python train.py --n_layer=13 --d_model=256 --n_experts=64 --experts_per_token=4 --d_expert=64 --d_shared_expert=64 --activation="swiglu" --moe_layers=[1, 2, 3, 4, 5, 6, 7, 8, 9, 10, 11, 12] --router_score="sigmoid" --normalize_top_k=true --routed_scale=1.0 --balance_loss=0.0172 --balance_bias=false --router_cosine_scale=10.0 --n_groups=4 --groups_per_token=3 --init_std_router=0.0143 --lr_router=0.000905 --n_head=4 --n_kv_head=1 --head_dim=64 --vocab_size=2048 --norm="rmsnorm" --norm_place="pre" --norm_eps=1e-05 --positions="rope" --rope_base=1430.0 --rope_fraction=1.0 --qk_norm=true --attn_scale=0.125 --tie_embeddings=false --parallel_block=false --init="uniform" --init_std_qkv=0.0327 --init_std_o=0.0 --init_std_up=0.0327 --init_std_down=0.0 --optimizer="muon_variant" --lr=0.0133 --beta1=0.95 --weight_decay=0.0 --lr_head=0.011 --grad_clip=2.0 --warmup_steps=50 --schedule="wsd" --decay_fraction=0.725 --decay_shape="linear" --final_lr_fraction=0.0 --batch_tokens=131072 --seq_len=256 --doc_mask=true --z_loss=0.0001 --train_tokens=404100000 --steps=3084 --dataset="wikipedia_en"
Below are experts of layer 6 (counted from 0) of a mixture-of-experts language model. Rows are named router (the router's row for the expert), gate (a neuron's input weights, with its number), up (a neuron's input weights, with its number) and show model dimensions 128-255. Each number is 128 + 32 x the weight over its row's rms, rounded and kept within 0 to 255.
Before each expert's rows: a language model's description of what the expert responds to. This comes from a sample of Wikipedia text that the model never trained on.

# expert 26
It responds to: Colons and odd word pieces. Colons after list labels like Ecuador: and Plant badge:, table pipes and slashes, and inner pieces such as Fran'ch', Massach'us', iud'ex'.
router [156 132 128 124 116 145  94 152 135 119 140  96 103 150  85  93  93  70 112 161 166 167 183 115 147  68 168 171 105 103 118 119 160 140 114 108 109 158 100  83 159 160  92 168 121 176 151 110 140 133  72  83 104  99 130  67 161 133 146 160 192 148 127 156 139  65 133 165 211 108 142 154 127  84 110 199 134 123 128 197  92 108 130 105 150 101 183 138 165 135 116 160 155 122 104 111 124 100 167 156 145 143  92  88 146 194 152  68 121 181 131 171 162 108 150 105 129  92 105  91 166 114 141 144 113 141 200  82]
gate0 [153  94 165 147  71  78  80 119 161 133 151 128 170 145 102 159  94  74  70 142 139 156  88  52 116 153 137 114 123 136 141  88  86  77 102 141 151 131  97 160 137 135 124 194 121 112 132 117 157  87 112 141 115 103 185  87  97 128 131 105 126 139 154 146 130  87 111 171 145 104 173 123  84 144 101  87  97 112 112 140 113 127 148 156 156 120  72  92 111 144  76 119 104  95 110 134 213  94 186 130 130 147 105  89 186 115 147  75 112 124  84 100 200 167 162 185 156 100 159 115 143  96 161 107 137 125 101 163]
up0 [142 103 125 117 108  75 125  69 124 143 168 141 171 115 150 139  78 181 128 193 137 163  86  91 120 138 127 144 163 127 138 117 173  92 120 166 110 142 164  83 112 120 189 145 110  91 105 150 152  91 110 119 121 126  58  58 132 130 127 113 144 121 128 139 156 116 151  79 136 224 126 103 117  99 126 178 130 147 135 132 130 153 114  60 105 133  95  88 140 138 146 118 119  73 167 133 165  90  97 141 154 132 171 118  94 144 110 119 157 128 121 118 192 188 104  89 138 121 119 135  76 110  94  71 116 131 119 131]

# expert 15
It responds to: y, newlines, spaces. The letter y inside words (tr+y, Happ+y, young), plus line breaks and bare spaces in infobox and list layouts.
router [ 79  88  97 124 166 119  95  97 127  93 147 122 123 109 110 103 127  85 110  79 175 178 151 144 103  97 172  80 171 111 128  98 131 161 207 112 147 141 136 117 108 118 113 132 131 149 140 167 183 168 110  92  88 134 149  90 123  99  94 144 134 116 140 154 161 160 130 160 187 166 107  82  87 161 115 184 122  92  88 163 120  87  89 193 106 148 177 181 132 147 166  96 103 147 168 151 153 101 182 123 154 141 132  92 148 188 120 137 152  81 169 171 145 122 100  80 114 127 119 128 164  62 111 132  94 137 153 150]
gate0 [100 121  96 120 104  65 119 168 154  24 152 139 125 102  90 155  52 135  69 145 172 130 121 134  70 116 100  97 163 104 170  68 119  69 111 154 113 131 124 114 132 137 140 172 159  48 156  76  83 140 120 102 130 107 139 111  87 117  93 122 156 167 145  99 126 125 137 131 187 127 155 105 128 171 104  99 130 119 102  99 119 146 169  78 153 159 132 176 118 170  78 112 127 144 143 146 142 126 165  94 139 118 121 155 111 115 119 119 113 113 158 102  65 138 134 168 124 144 183  83 104 131  93  90 151  67 119 110]
up0 [116 198 145  70 164 113  97  81 145 139 162  79 133 149 149 121 100 106 131 150 166 128 146 100  92 104 135 142 138 100 150 114 115 115 122 149 128 159  78 156 138 181 168 140 109 126 146 110 107  73 111 124 151 130 100  53 139 146 133  91 191 157 181 117 136 109 116  66 132 142 183   1 158 129 183 108 109 166 141 144 137 165 131 135 137 132  67  93 107 192 143 103 113  95  80  95 116 131 126 110 160 135 119 137 180 133  99  82  79  79  96 107 185 160  98 128  90  80 130 109 126  98 123 122 138 114 136 172]

# expert 2
It responds to: Coordinating conjunctions, word middles. Mostly and, but, or, & joining names or clauses, plus mid-word pieces after So/Mo/Jo such as so'und', Jo'as', d'am'age.
router [111  67 122 132 130 145  64 173 139 144 178 184 125  97 134  77 163  89  76 173 190 187 108 161  89 122 158 116 170 122  86 134 170 100 134 157 110 123  81  70 163 156 157 162 159 154 117 144 118 138 127 124  88 121 131 132 131 100 170 108 163 151 154 135 139 114  57 130 122  68 173 102  94 134  41 159 176 132  87 189  96 108 114 151 166 139 164 175 163 132 121 115 162 144 108 139 177 134 202 111 137 173  84 157 130 147 176 126 162  90 152 189  85 137 107  96 122  97  89 124 119  93 122 105 131  93 167 173]
gate0 [134 114 141 187 134  93 110 192 151  69 149 101 154 149  89 168  72  80  77 159 136 178 104  94 111 144  97 116 102 136 123 152 148  72 119 113  81 159 129 141 155 137 161 189 106 154 118 116 102  59  95 140 163 132 169 126 109  86  71  80 154 142 234 136 106 173 120 118 118 118 151 144 178 129 126 112  66 112 129 116 111 133 118 161 171 120 131 144  96 137 136 115 123 120  94 137 191 104 158  82 159 125 118  60 137 101  81  98 139 142 107  66 195 105 176 160 123 156 162 146 121 145 190  74 154  74 116 100]
up0 [156 184 117 119 142  85 132  67 127 156 140 137 183 172 154 110 107 152 135 191 114  87  88 135 148 159 126 119 139 133 153 171  92  89 146 145 123 130 136 154 107 133 102 147 144  98 148 144 143  75 145 100 163 124 114  71 136 106  99 167 138 166 166 194  95 149 121  80 141 159 125  93 115  85 130 146 139 138  85 153 188 170  99  83  89  92  97 120 144 137 112 128  57 110 115 156 133 139 127  85 165 124 116  89 145 136 106  95  50 137 158 124 172 168 102  57 128  81 125 122 125  99 118  70 173 154 155 160]